Weights of a small mixture-of-experts language model, trained from scratch on English Wikipedia.
Size: 12 layers, vocabulary 8192, 33.4M parameters.
Training: a variant of SOAP for the experts, 361M tokens, 5510 steps.
Below are experts of layer 3 (counted from 0) of a mixture-of-experts language model. Rows are named router (the router's row for the expert), up (a neuron's input weights, with its number) and show model dimensions 64-127. Each number is 50 + 15 x the weight over its row's rms, rounded and kept within 0 to 99.
After each expert's rows: a language model's description of what the expert responds to; "comes after" lists some tokens at least twice as common just before its tokens as in all text. This comes from a sample of Wikipedia text that the model never trained on. Tokens count by the router's weight.

# expert 15
router:58 73 64 51 71 63 30 39 40 55 56 57 46 47 77 56 56 47 46 92 44 68 44 45 64 60 47 57 46 61 43 43 41 27 64 63 40 50 48 61 28 76 29 34 51 42 35 51 13 50 44 26 53 78 64 46 35 69 53 73 34 81 47 43
up1:48 66 49 50 34 79 48 57 36 63 27 41 66 59 30 57 71 59 54 68 37 57 56 64 49 46 43 35 35 53 74 64 55 68 67 52 51 41 28 63 31 55 55 50 29 50 40 43 41 39 33 40 67 33 70 62 44 44 84 63 28 64 58 62
up2:43 49 41 58 45 40 65 23 33 46 46 39 70 30 63 72 45 54 58 54 49 58 49 61 54 64 39 62 24 48 21 60 41 61 21 44 37 36 65 57 37 48 80 53 32 31 44 44 39 40 55 55 73 69 44 50 50 59 35 50 59 50 55 50
up3:58 54 47 41 47 74 54 48 55 63 38 62 43 44 43 41 58 60 41 40 46 22 35 36 71 46 48 40 62 65 72 24 72 30 30 77 43 49 69 52 90 71 27 52 56 45 49 41 44 61 41 40 36 56 54 35 34 88 36 35 25 66 24 25
up4:54 71 47 63 60 83 37 25 32 72 54 47 55 57 55 39 44 48 32 51 66 73 54 13 55 36 74 42 66 81 34 27 75 56 42 54 58 68 51 61 40 50 46 21 48 51 55 43 47 48 72 37 52 44 49 42 41 30 45 70 47 53 64 35
up5:64 47 46 66 71 54 32 52 45 40 45 60 60 18 50 50 56 20 27 54 57 69 60 56 33 51 50 55 79 71 54 69 47 36 66 77 29 32 43 53 60 66 43 26 73 54 79 32 43 84 58 55 54 43 49 38 59 34 76 77 39 44 34 37
up6:60 61 49 65 44 43 25 43 35 62 50 45 54 47 46 76 61 59 41 35 00 44 72 51 54 29 58 58 60 69 42 67 41 52 75 64 63 39 46 73 38 58 56 51 38 65 15 40 54 56 61 58 70 33 51 52 34 58 49 23 30 23 53 30
up7:40 60 52 48 27 53 66 36 53 49 68 54 46 44 43 56 50 31 50 52 56 66 48 70 72 70 44 59 49 35 44 64 52 43 57 41 13 34 75 65 35 67 64 50 51 43 86 44 47 34 57 69 46 64 52 53 58 17 68 61 53 70 25 36
Description: Quantity and determiner words before a noun, such as other, no, some, many, several, two, plus with after commas.
comes after: " and", " of", " with", " to", " for", ","

# expert 3
router:91 66 45 46 55 70 39 54 49 72 53 76 39 29 55 38 75 55 62 47 44 57 69 46 66 58 63 69 37 48 46 71 61 29 60 46 51 49 45 51 39 70 42 34 33 33 58 43 39 44 40 26 18 63 62 21 37 76 16 61 41 55 18 35
up0:46 50 45 41 91 84 78 56 71 45 38 60 57 20 56 69 40 42 67 68 62 59 71 32 51 09 49 24 59 28 38 61 55 47 64 58 71 38 35 45 57 59 61 68 48 68 48 33 62 60 62 51 32 51 55 14 50 62 46 58 68 22 71 51
up1:69 28 60 49 36 55 39 62 27 47 59 81 52 38 53 32 47 37 48 52 16 68 56 54 67 57 29 60 62 59 54 45 60 12 28 23 25 24 61 71 61 62 56 47 47 66 48 64 46 65 58 43 39 36 62 37 16 70 61 50 53 55 32 39
up2:47 44 33 34 45 42 62 72 70 42 38 47 48 45 63 40 52 72 53 25 64 69 66 52 53 58 45 74 37 55 35 76 41 65 42 30 58 38 28 33 49 63 45 75 49 51 72 65 36 76 54 87 18 47 43 33 35 53 35 69 77 73 58 57
up3:54 53 40 29 44 56 52 44 62 64 58 53 44 43 16 33 48 49 46 16 46 53 36 56 69 43 59 71 62 42 35 31 54 15 83 35 36 60 49 44 38 51 47 19 51 24 52 70 57 65 38 68 66 53 34 40 49 50 12 44 54 41 52 43
up4:56 47 64 54 50 77 29 34 62 59 24 58 56 63 30 37 27 36 37 57 36 43 33 48 53 45 43 41 40 27 66 80 81 47 51 32 66 79 69 52 47 62 39 41 47 41 37 35 54 39 52 50 24 75 59 32 68 72 41 68 60 67 40 38
up5:41 43 51 50 57 40 55 74 14 18 63 50 59 36 47 29 41 53 64 40 38 71 72 69 58 41 50 57 53 48 54 52 80 50 29 37 99 36 18 43 64 42 49 33 51 63 45 62 65 21 52 25 64 75 45 48 23 33 68 73 67 80 46 73
up6:90 55 52 51 84 51 42 35 72 56 47 56 42 28 54 46 28 64 36 59 37 32 54 59 60 53 76 42 46 34 54 67 67 54 53 58 62 82 51 46 25 58 77 41 25 51 48 45 43 82 56 52 42 38 76 41 63 67 58 52 48 39 12 18
Description: Individual digits inside four-digit years and dates, such as 1970s, 1843–1921, 2022, and coordinate digits.
comes after: "0", "9", "1", "2", "8", "7"

# expert 23
router:70 56 52 76 52 55 41 51 25 49 60 53 48 37 49 39 67 70 71 70 37 49 54 40 68 48 67 65 34 39 65 63 61 53 61 48 65 32 63 40 33 59 42 39 45 34 59 46 34 54 47 56 55 43 74 06 26 34 21 39 52 79 58 55
up1:44 60 49 52 42 74 34 70 53 62 54 39 36 17 59 38 60 48 59 53 32 33 82 66 40 89 46 57 65 80 45 89 28 40 32 48 42 70 52 32 68 41 49 46 40 53 73 28 42 72 53 65 42 48 37 44 25 43 36 63 49 80 69 41
up2:19 78 54 49 58 39 33 46 52 54 49 58 18 74 43 40 56 53 59 51 45 62 40 81 54 55 50 36 31 51 53 45 28 16 65 68 32 55 54 43 35 59 30 39 40 26 82 42 58 36 56 78 45 50 64 12 50 34 30 63 36 28 53 57
up3:44 57 77 42 38 53 32 41 25 55 63 61 47 78 59 49 12 51 55 58 65 45 35 53 46 36 65 49 59 40 74 57 42 65 62 44 57 45 52 72 37 52 31 70 50 73 63 75 51 74 60 27 68 35 35 56 58 38 62 64 35 65 81 38
up4:69 61 61 75 49 80 52 72 24 33 65 69 74 45 51 59 64 66 43 55 41 60 58 45 27 06 60 70 37 58 71 58 62 40 44 62 47 40 70 32 49 37 42 46 43 51 54 63 51 23 44 42 71 47 38 25 65 26 61 52 62 52 62 51
up5:65 38 51 60 42 50 67 51 71 34 49 40 41 28 28 40 47 79 49 41 39 57 37 48 42 59 32 60 35 65 70 60 56 59 39 53 79 63 45 48 31 56 54 57 50 46 54 61 91 80 17 41 35 66 68 50 60 40 67 44 29 34 49 69
up6:64 62 87 32 63 68 54 41 59 42 57 61 09 25 48 43 60 67 50 43 64 30 26 36 35 55 35 60 44 63 45 69 44 55 69 41 60 61 59 56 63 56 40 31 64 29 49 49 62 32 55 60 41 32 70 20 63 35 60 52 51 68 62 47
up7:36 45 63 43 73 29 56 25 30 60 53 79 40 40 56 52 67 53 61 33 62 45 50 68 72 70 42 68 69 39 58 48 57 40 39 18 28 47 74 67 32 35 44 41 68 68 58 35 55 51 38 62 54 37 89 48 70 64 77 69 71 49 67 21
Description: Country, nationality and place names, often in sports or results table cells, such as United States, Wales, Korea, French.
comes after: " |", ",", " United", " the", "|", ":"

# expert 37
router:73 59 48 53 85 61 44 50 32 47 60 57 63 30 75 42 86 67 55 64 38 73 57 49 54 61 53 47 20 10 66 35 59 34 63 69 60 48 57 37 45 71 18 56 32 45 53 50 15 50 43 54 50 63 52 29 41 38 32 58 18 43 47 56
up0:54 57 29 44 64 43 53 63 51 46 43 68 58 44 49 47 36 60 49 37 51 55 39 47 16 35 50 68 72 36 53 28 69 32 47 41 58 24 79 45 43 56 79 67 53 28 35 56 45 36 62 25 29 57 83 65 58 40 47 53 39 47 26 80
up1:52 62 54 39 56 61 25 91 54 28 56 40 55 54 72 48 65 60 47 41 28 65 60 53 13 56 45 37 51 66 69 43 64 64 59 49 56 53 47 52 47 44 36 59 66 52 84 58 51 52 65 57 46 56 55 45 48 25 47 65 20 63 54 41
up2:52 25 47 58 81 67 38 59 65 51 68 55 43 62 82 66 48 35 52 53 33 56 71 49 62 35 67 74 49 54 76 47 33 26 52 30 50 46 47 47 45 61 47 52 67 54 29 59 20 41 79 35 21 58 51 32 30 31 28 42 69 66 55 59
up3:56 45 72 46 60 59 79 47 61 41 54 63 45 59 85 52 42 58 66 82 31 61 23 67 34 69 51 48 47 39 47 39 44 35 46 78 67 35 70 41 46 48 56 53 69 64 30 45 35 65 39 18 76 53 40 54 49 39 71 27 22 68 51 50
up4:36 59 78 69 54 44 59 47 52 36 27 46 63 28 54 90 29 67 31 38 52 45 36 38 38 41 15 56 42 40 68 56 38 63 51 32 36 41 56 73 31 55 53 54 76 73 37 31 61 60 57 47 41 56 68 37 52 62 63 30 49 63 31 50
up5:55 53 43 86 45 61 62 48 20 64 39 36 63 75 40 32 77 48 51 34 69 71 50 47 34 75 43 49 31 45 64 59 61 32 44 52 63 44 61 36 22 82 61 99 71 46 50 66 29 57 31 32 72 66 37 38 44 49 53 48 59 50 38 39
up6:51 50 33 70 50 48 71 46 21 51 70 31 51 54 29 30 40 67 48 67 66 47 79 39 68 55 73 70 39 42 68 35 80 00 16 46 33 55 40 54 62 40 67 53 54 65 20 57 39 62 43 38 48 56 40 26 51 69 28 68 66 44 47 65
Description: Capital-letter abbreviations and codes (DP, ER, IRS, RIAA, CHE) and digits inside years or codes, mainly in racing, sports and political text.
comes after: " ", "2", " (", " \"", "/", " con"

# expert 40
router:53 56 44 71 37 73 37 56 41 79 54 56 72 41 45 27 64 51 69 55 54 66 51 52 53 59 33 56 42 53 64 37 63 51 62 40 48 30 77 59 40 48 42 56 51 50 43 38 35 61 59 46 40 70 57 55 53 71 41 51 15 59 58 28
up1:24 61 55 41 51 65 60 45 43 58 47 52 70 31 74 59 52 63 59 58 72 61 42 15 33 39 54 60 65 66 40 59 46 53 49 49 21 57 60 56 46 60 60 45 82 33 66 38 33 57 46 43 25 69 66 49 52 65 36 56 57 42 36 54
up2:53 40 80 59 53 37 46 80 69 42 39 67 51 61 59 55 62 45 37 39 40 70 72 59 84 58 39 55 25 32 62 42 46 56 73 53 69 65 43 35 51 71 61 34 70 21 43 47 32 25 64 58 71 39 66 58 70 57 60 54 45 37 72 59
up3:37 53 53 31 43 19 51 46 43 32 35 55 61 31 42 36 47 42 39 62 56 38 58 70 24 61 46 32 42 42 64 39 81 60 69 70 45 35 75 53 62 42 51 51 22 43 55 57 57 85 67 37 43 56 69 63 29 30 36 55 14 57 48 50
up4:46 59 70 72 49 58 36 60 52 24 50 34 37 63 54 55 60 52 89 43 37 43 34 56 43 14 57 43 44 63 58 36 21 59 61 69 50 51 50 42 21 61 62 50 46 63 62 55 22 71 43 23 55 41 53 62 58 58 62 43 26 85 42 58
up5:65 47 66 52 52 68 39 67 58 40 45 48 54 34 44 42 62 61 61 52 76 62 47 37 62 52 00 38 71 77 49 49 67 62 45 68 42 25 64 38 45 65 35 49 65 44 26 39 41 53 58 43 58 70 56 64 47 61 60 37 24 65 49 54
up6:89 44 63 38 73 53 64 32 46 35 62 26 71 58 86 52 52 64 43 57 54 72 41 49 27 60 40 47 24 30 40 44 68 50 57 57 24 44 60 61 50 58 55 68 44 43 61 43 65 66 86 78 53 53 44 59 34 42 45 80 30 48 60 40
up7:73 44 42 55 45 64 56 85 16 42 50 57 17 27 30 50 65 47 54 48 61 67 19 44 25 59 19 44 50 32 48 59 60 36 34 47 59 61 69 45 88 72 36 52 40 49 31 40 51 73 32 60 54 58 53 56 60 50 20 51 39 52 57 32
Description: Second piece of a word following a lone initial letter like S or T, e.g. S-uch, P-ugh, T-ong, S-ud-denly.
comes after: " S", "S", "s", " Z", " T", "T"

# expert 6
router:49 66 54 49 45 67 48 54 64 73 67 62 47 48 68 40 70 49 58 57 47 87 55 42 83 84 23 50 46 46 54 38 69 30 47 40 41 45 43 35 48 76 36 59 42 34 35 54 19 36 44 51 40 84 59 31 46 35 37 65 32 56 37 49
up1:54 48 37 56 39 42 38 53 57 45 33 13 69 65 27 58 72 65 67 61 68 69 79 26 45 48 36 59 34 33 82 40 69 21 44 68 51 65 87 44 54 42 46 56 61 43 42 58 52 42 69 67 48 33 54 50 21 55 58 38 61 79 56 77
up2:47 63 54 31 34 60 66 47 47 71 81 39 28 53 84 60 68 48 32 39 45 47 66 55 73 56 30 33 62 29 60 37 69 19 65 23 28 51 39 75 30 65 60 40 59 53 65 57 48 42 17 57 54 56 60 39 23 41 56 50 59 36 52 63
up3:49 34 43 49 65 39 33 42 61 40 62 39 63 18 44 35 69 56 60 51 61 71 41 44 62 41 46 46 44 41 38 75 22 48 40 66 57 88 48 55 46 34 71 65 48 36 45 64 44 83 23 48 40 64 46 68 47 41 46 82 44 94 60 36
up4:54 61 58 55 39 85 39 66 45 21 41 52 43 68 36 46 58 42 46 39 46 47 52 48 33 45 40 52 36 28 39 42 76 69 43 29 61 65 49 48 82 68 53 57 73 26 48 57 39 21 67 41 58 62 43 14 36 24 29 52 65 77 48 43
up5:55 45 22 71 56 75 45 42 68 57 53 46 70 57 65 44 47 45 49 61 41 66 52 68 42 30 42 56 69 24 64 62 44 54 51 54 31 27 73 43 64 55 71 41 05 37 49 61 74 66 32 54 12 49 48 39 40 40 73 68 36 70 57 42
up6:54 22 60 57 57 63 37 44 27 60 81 67 45 56 60 44 42 53 65 25 42 46 26 43 58 74 60 54 49 74 57 80 46 56 37 54 59 53 39 31 60 50 66 66 54 81 36 58 73 51 58 23 45 66 64 35 76 58 41 63 64 52 40 03
up7:48 57 41 38 35 46 46 63 59 35 53 92 51 47 55 42 59 59 52 30 16 65 26 26 45 45 49 67 59 45 22 35 80 49 61 61 68 68 63 56 52 46 23 53 36 44 45 41 52 30 36 70 44 64 51 61 30 41 38 60 42 38 71 71
Description: Adverbs and adjectives of sequence, degree or addition after the or a, such as also, first, later, only, other, most.
comes after: " the", " a", " The", " his", "See", " was"

# expert 16
router:76 72 49 52 57 43 39 55 60 62 80 68 65 44 69 47 52 55 66 55 39 48 56 49 46 43 60 73 54 39 61 56 39 44 79 45 51 35 65 46 40 73 35 74 52 07 42 52 45 36 34 36 19 51 87 36 33 43 52 82 38 44 40 36
up0:73 77 83 66 40 41 60 44 58 36 50 56 72 71 44 45 37 75 60 45 31 75 38 66 68 51 55 47 69 39 52 61 34 48 53 48 36 46 57 51 43 51 42 59 56 46 83 53 49 53 45 62 66 65 41 36 35 35 33 48 44 57 51 71
up1:42 29 92 61 47 22 50 61 52 54 59 57 57 47 48 44 33 73 76 60 59 64 00 64 65 45 37 48 47 49 52 60 55 43 59 57 53 42 50 48 59 60 43 53 38 31 44 27 39 49 40 52 33 69 24 23 61 71 66 50 47 32 56 71
up2:42 58 47 44 35 44 35 40 35 38 55 54 50 53 56 47 52 62 52 24 69 71 64 34 30 43 61 76 25 60 53 41 33 34 59 47 49 46 45 36 35 58 41 57 19 26 36 29 65 78 33 36 58 76 77 39 48 69 58 36 48 45 44 47
up3:70 38 65 52 53 23 34 33 29 45 50 61 66 55 39 30 29 37 50 92 22 66 51 66 36 40 36 52 78 74 54 57 14 51 75 63 33 35 37 51 47 33 47 44 49 47 54 45 48 68 61 44 32 51 59 34 68 30 57 66 42 59 55 54
up4:49 52 59 69 46 82 34 37 43 64 43 51 70 60 37 51 80 50 62 69 71 31 74 55 48 65 65 62 33 82 58 75 25 41 57 33 48 62 37 37 59 71 57 41 42 48 66 40 49 56 59 55 41 63 76 40 41 61 45 61 50 48 55 44
up5:72 56 42 34 51 52 57 60 58 47 47 85 57 55 52 22 44 38 63 33 55 26 40 47 55 47 68 63 51 29 61 63 66 37 64 85 58 60 62 62 61 36 46 54 47 57 48 60 45 47 49 40 37 52 68 53 45 45 00 40 48 46 58 21
up6:41 34 25 44 80 69 55 28 40 41 56 69 68 45 86 61 52 66 47 49 34 69 57 41 53 42 65 82 37 61 28 64 40 19 58 47 67 48 65 55 24 47 77 37 53 56 61 72 56 61 68 43 30 44 48 62 37 57 62 47 46 45 53 44
Description: Dash bullets and line breaks starting list or infobox lines, e.g. "- Full name:" after Personal information, or species lists.
comes after: "\n", ")", " information", " classification", " details", "rthropoda"

# expert 57
router:54 62 35 33 54 46 40 46 42 71 58 70 78 39 72 43 46 50 59 58 47 45 59 45 58 46 63 68 58 41 49 57 32 38 56 29 54 30 80 36 38 40 50 37 46 23 47 37 65 47 45 65 25 78 50 18 41 82 51 63 31 60 58 46
up1:70 38 13 65 71 52 61 52 64 38 53 60 71 48 35 48 40 45 70 39 59 64 56 54 42 54 51 75 83 85 32 55 48 46 67 28 53 53 80 73 25 44 50 49 31 37 44 56 55 51 34 48 64 34 47 51 47 50 34 59 48 44 47 34
up2:26 50 24 44 71 41 64 40 11 36 84 41 58 48 65 56 41 53 56 66 55 53 44 68 63 60 42 62 66 46 36 33 22 44 23 52 55 17 49 57 50 57 58 56 51 67 66 29 61 47 52 43 53 49 51 48 32 41 40 36 63 61 25 27
up3:47 67 25 40 64 65 63 44 43 38 53 56 48 59 48 60 61 57 82 37 27 69 52 26 51 34 42 37 56 42 66 19 52 63 50 52 62 63 66 18 43 54 63 27 56 34 37 21 54 30 54 52 63 83 56 53 64 54 53 43 52 44 48 60
up4:93 38 28 37 55 24 43 67 46 65 29 43 71 43 79 79 23 41 52 44 55 50 47 68 62 80 74 55 58 50 25 65 33 53 53 61 44 53 33 59 49 67 38 61 28 58 68 30 52 68 43 58 51 45 64 49 28 41 58 47 52 52 51 78
up5:33 31 28 29 53 38 37 36 55 54 30 25 20 22 37 36 33 34 52 83 69 56 83 32 68 36 67 84 56 62 58 41 44 39 47 55 45 41 60 31 46 48 40 57 39 65 17 27 57 74 58 69 50 43 35 80 36 60 58 68 15 53 35 59
up6:66 38 55 45 30 62 48 33 70 52 71 37 46 91 62 23 53 50 54 45 44 48 82 40 39 89 37 41 47 48 65 48 48 46 76 47 62 47 39 37 63 49 70 46 20 57 57 73 26 31 66 42 13 28 40 59 63 62 52 46 43 41 48 47
up7:54 76 60 48 31 38 58 52 64 60 43 51 59 45 71 63 34 33 49 49 68 50 22 45 33 54 42 61 28 37 12 49 55 51 59 44 56 24 68 55 57 73 54 84 40 59 34 47 50 41 36 78 43 64 59 34 68 61 58 49 31 75 71 41
Description: Word pieces right after a single capital letter in names and places, such as Umeda, London, Chuck, Norway, often in lists or tables.
comes after: " A", " L", " D", " M", " O", " U"

# expert 52
router:51 56 45 65 63 34 33 59 53 79 65 60 66 23 62 59 64 52 55 77 53 50 58 43 69 75 42 53 57 44 62 67 57 28 47 50 59 42 48 42 34 72 54 57 47 34 45 50 41 41 24 30 37 69 60 28 03 61 59 69 40 47 31 58
up0:47 37 61 52 33 56 29 48 33 31 51 61 71 76 61 50 51 32 54 73 61 45 56 12 49 75 31 38 67 47 16 36 64 54 59 57 64 45 40 62 58 90 52 36 43 70 79 40 32 40 39 36 53 65 68 52 56 42 43 37 52 37 62 47
up1:45 60 38 58 32 49 46 61 58 37 39 46 64 63 44 41 51 65 43 72 52 56 64 51 41 65 50 85 60 62 53 60 39 60 74 00 68 64 32 37 48 35 67 40 58 69 47 60 54 37 62 57 58 44 36 24 36 24 32 72 26 70 48 46
up2:49 54 76 48 60 40 47 71 40 49 60 47 20 40 45 59 28 24 49 77 48 50 42 54 45 65 61 56 86 51 72 35 42 52 64 79 56 46 64 53 43 33 59 39 76 33 50 42 20 44 29 29 33 46 51 65 41 66 68 57 51 43 45 51
up3:48 59 46 53 52 37 60 57 49 41 46 47 45 62 59 33 47 44 58 50 43 76 45 38 46 31 63 53 46 59 54 74 48 65 59 41 52 36 28 39 47 59 33 50 54 46 49 46 51 35 41 59 16 47 73 62 54 43 36 22 54 61 35 45
up4:42 36 29 43 27 55 76 53 44 53 43 56 41 49 76 52 45 71 11 06 44 65 47 34 50 22 27 42 70 39 56 49 43 50 56 67 60 84 59 65 33 82 48 36 41 60 48 38 38 50 78 28 26 70 76 53 58 60 53 42 54 43 31 63
up5:64 76 49 54 46 42 60 43 67 49 47 59 40 56 39 51 33 49 39 71 33 38 51 59 64 39 33 74 65 37 29 38 54 49 43 39 32 64 63 25 41 49 61 48 43 53 45 80 35 63 57 71 35 38 17 51 48 44 45 79 49 26 42 59
up6:56 55 54 48 60 31 66 54 49 60 77 67 69 10 65 38 39 50 63 76 42 34 58 76 61 44 54 23 49 44 61 49 56 27 45 29 41 38 49 48 27 69 78 61 59 54 25 49 40 40 61 53 41 46 35 33 51 41 61 61 49 56 58 42
Description: Non-leading digits within years, ISBNs, coordinates and model numbers, e.g. 97-8 ISBN prefix, 18-8-8, 4-0.0486.
comes after: "9", "8", "7", "5", "6", "4"

# expert 13
router:42 49 63 51 62 47 40 40 21 69 76 61 45 28 52 52 95 59 57 57 16 88 72 53 55 57 52 54 62 54 51 43 65 21 85 36 55 42 43 39 31 42 24 56 18 52 38 24 52 34 48 45 51 47 51 57 40 75 17 64 67 74 54 52
up0:42 66 60 49 75 35 25 46 56 52 74 26 48 34 49 47 69 63 66 53 13 50 62 34 46 33 42 45 73 41 46 22 75 24 27 46 60 38 56 51 52 51 51 55 73 48 27 44 53 43 64 68 46 25 54 38 71 49 30 43 34 59 52 37
up1:62 17 71 41 70 63 51 76 47 46 36 60 48 19 51 64 30 46 46 63 75 44 47 80 60 40 55 55 49 69 51 71 89 47 54 62 58 53 45 68 69 67 46 39 60 37 41 37 55 53 44 45 57 52 38 46 51 61 37 82 63 54 48 29
up2:54 67 46 45 24 22 31 38 39 60 62 52 38 45 51 57 77 49 51 51 88 58 52 55 37 56 69 59 47 46 42 51 51 42 45 90 26 43 76 44 57 39 73 71 65 44 25 68 74 56 49 60 20 54 61 89 73 24 22 54 38 36 71 37
up3:23 72 71 34 47 48 71 28 48 75 41 34 41 42 65 46 60 49 32 40 39 62 40 27 56 75 57 55 47 66 22 55 47 38 60 72 95 43 65 25 37 44 47 54 60 44 19 51 57 62 41 52 38 64 53 56 48 43 56 65 73 69 46 66
up4:49 43 72 44 47 74 32 58 48 35 16 24 28 30 58 15 60 38 42 42 37 50 40 26 75 56 66 39 40 64 67 59 60 65 69 44 47 60 71 28 40 67 54 33 50 41 48 24 45 31 42 55 58 38 49 39 56 82 50 46 47 69 58 39
up5:80 61 60 44 96 56 19 32 32 26 28 63 50 59 42 55 54 55 32 29 50 72 49 69 58 54 55 43 57 28 50 50 68 61 51 56 50 60 37 41 34 64 29 80 36 53 34 68 62 37 37 36 50 36 57 66 55 53 33 65 57 74 79 43
up6:41 45 43 50 61 52 48 24 38 54 62 67 58 51 47 91 68 56 70 30 77 76 38 48 41 38 59 61 21 46 85 60 47 39 58 60 60 48 72 41 81 15 48 65 42 37 57 62 44 39 58 63 41 36 46 19 59 46 19 37 77 62 58 45
Description: Word pieces inside names and words after St, Dr, Saint (Stewart, stance, drop), garbled UTF-8 bytes, plus common words like We, need, bus, health, care.
comes after: " St", "st", "St", " Dr", " gr", "f"

# expert 38
router:54 76 47 55 68 95 31 74 26 69 68 58 67 34 78 50 51 53 54 65 23 57 71 35 54 72 50 58 55 55 41 38 41 52 60 49 53 47 37 35 41 90 30 71 50 47 73 53 35 22 47 31 45 55 74 44 51 38 35 61 39 56 41 60
up1:76 31 75 71 40 67 50 56 29 42 55 29 45 83 27 60 63 55 49 52 38 68 53 43 49 63 57 62 37 43 55 28 69 66 67 36 78 24 58 61 49 65 27 43 50 53 57 42 47 29 65 68 56 61 69 48 66 51 55 44 40 66 16 49
up2:35 79 69 54 89 46 49 54 30 50 70 64 54 39 60 45 39 63 54 76 44 55 37 46 51 45 24 51 50 48 50 31 71 76 33 42 71 49 53 40 23 30 63 33 50 31 44 54 73 55 52 46 64 52 51 42 70 44 62 47 38 62 40 63
up3:41 38 46 68 57 45 51 42 38 49 53 39 58 59 37 41 48 59 39 44 66 45 53 35 54 54 55 43 40 77 48 60 55 54 51 72 39 38 53 63 14 43 52 59 45 54 50 48 37 28 67 44 40 62 47 60 40 40 51 71 55 43 25 52
up4:60 41 56 60 59 45 72 68 41 47 28 81 59 62 57 26 72 63 70 56 25 70 54 53 68 42 63 55 55 63 53 39 46 39 55 12 48 65 62 71 74 29 35 64 71 21 53 38 53 51 53 88 42 43 47 24 43 70 77 62 40 56 61 56
up5:50 46 59 54 75 39 66 25 53 35 59 50 77 39 61 34 43 80 64 24 37 51 30 47 52 27 46 24 50 44 37 35 32 36 25 52 51 24 46 50 42 51 49 32 39 55 38 51 44 01 19 60 47 37 64 57 73 34 35 56 59 53 55 53
up6:55 17 58 45 53 62 57 64 34 72 55 79 38 66 32 41 61 69 54 43 55 28 45 33 29 39 70 43 58 73 63 37 52 49 55 30 20 30 45 38 38 63 65 61 30 36 51 50 49 56 46 77 53 59 37 54 44 17 49 67 46 54 54 64
up7:63 59 19 60 68 62 66 39 63 88 70 42 32 63 47 31 50 38 40 59 56 40 21 30 52 58 43 55 74 59 60 66 70 60 59 39 43 43 43 56 37 84 14 43 39 60 62 69 30 57 58 70 29 66 42 51 34 41 55 55 47 55 72 37
Description: Opening quotation marks, hyphens and dashes in compounds (much-needed, least-known), plus commas and periods ending clauses in prose.
comes after: ".", "\n", " well", " non", " However", " that"

# expert 62
router:46 76 60 73 50 69 33 80 46 49 46 62 61 38 34 45 67 62 54 46 33 57 61 46 48 94 79 68 50 60 23 51 65 18 45 63 56 41 73 42 38 51 46 70 38 35 45 50 17 24 49 31 35 70 57 38 50 75 56 59 28 79 55 50
up0:85 73 54 79 63 57 73 77 64 43 56 84 50 35 25 34 38 32 61 19 37 46 46 49 42 81 54 42 55 30 61 38 43 47 58 65 78 76 61 49 33 66 30 61 19 67 71 28 62 45 49 53 64 47 52 68 63 45 58 61 44 59 44 51
up1:72 58 54 40 65 61 47 74 51 66 63 41 43 60 54 58 53 40 49 42 28 44 65 58 36 75 45 57 67 45 32 60 64 30 62 34 59 61 78 61 39 61 51 57 44 56 41 43 45 48 28 37 34 33 35 73 48 70 50 42 65 61 55 72
up2:45 39 35 23 59 51 43 86 61 28 60 45 45 39 43 24 54 39 47 45 19 48 49 52 26 54 58 35 64 56 69 78 35 42 72 66 58 44 89 44 49 27 63 58 48 33 46 62 40 26 65 64 58 23 21 54 50 39 81 40 51 42 27 37
up3:20 84 72 51 51 48 58 33 63 59 46 51 55 41 44 57 41 54 48 51 50 50 89 50 65 63 39 32 35 75 24 50 59 52 16 59 30 49 35 79 48 78 54 59 48 53 31 49 57 30 53 26 50 33 71 30 50 54 41 36 44 30 62 56
up4:40 55 40 62 67 27 52 56 56 42 51 36 52 32 24 03 83 56 49 62 07 29 42 63 53 67 75 57 41 46 43 53 53 81 39 42 76 60 46 26 50 67 70 50 48 72 30 47 89 51 72 51 55 49 62 45 36 65 73 67 29 42 50 46
up5:39 48 54 49 67 61 59 61 44 34 58 37 45 59 72 24 43 60 41 53 62 64 53 41 50 56 52 68 48 58 64 44 60 57 55 11 61 64 83 34 55 29 51 74 89 51 45 57 51 27 80 42 35 64 36 24 59 70 28 53 54 51 53 08
up6:35 38 50 52 40 62 68 37 59 67 42 42 27 26 32 58 33 58 63 49 45 61 43 48 45 50 60 24 42 53 61 66 38 37 73 50 45 35 35 58 38 39 59 55 27 35 45 49 74 57 54 43 42 74 70 53 31 26 28 90 62 47 85 64
Description: The preposition of, and sometimes among, in, for, throughout, linking nouns to phrases: Flag of, House of, part of, some of.
comes after: "s", " one", " part", " University", " member", " number"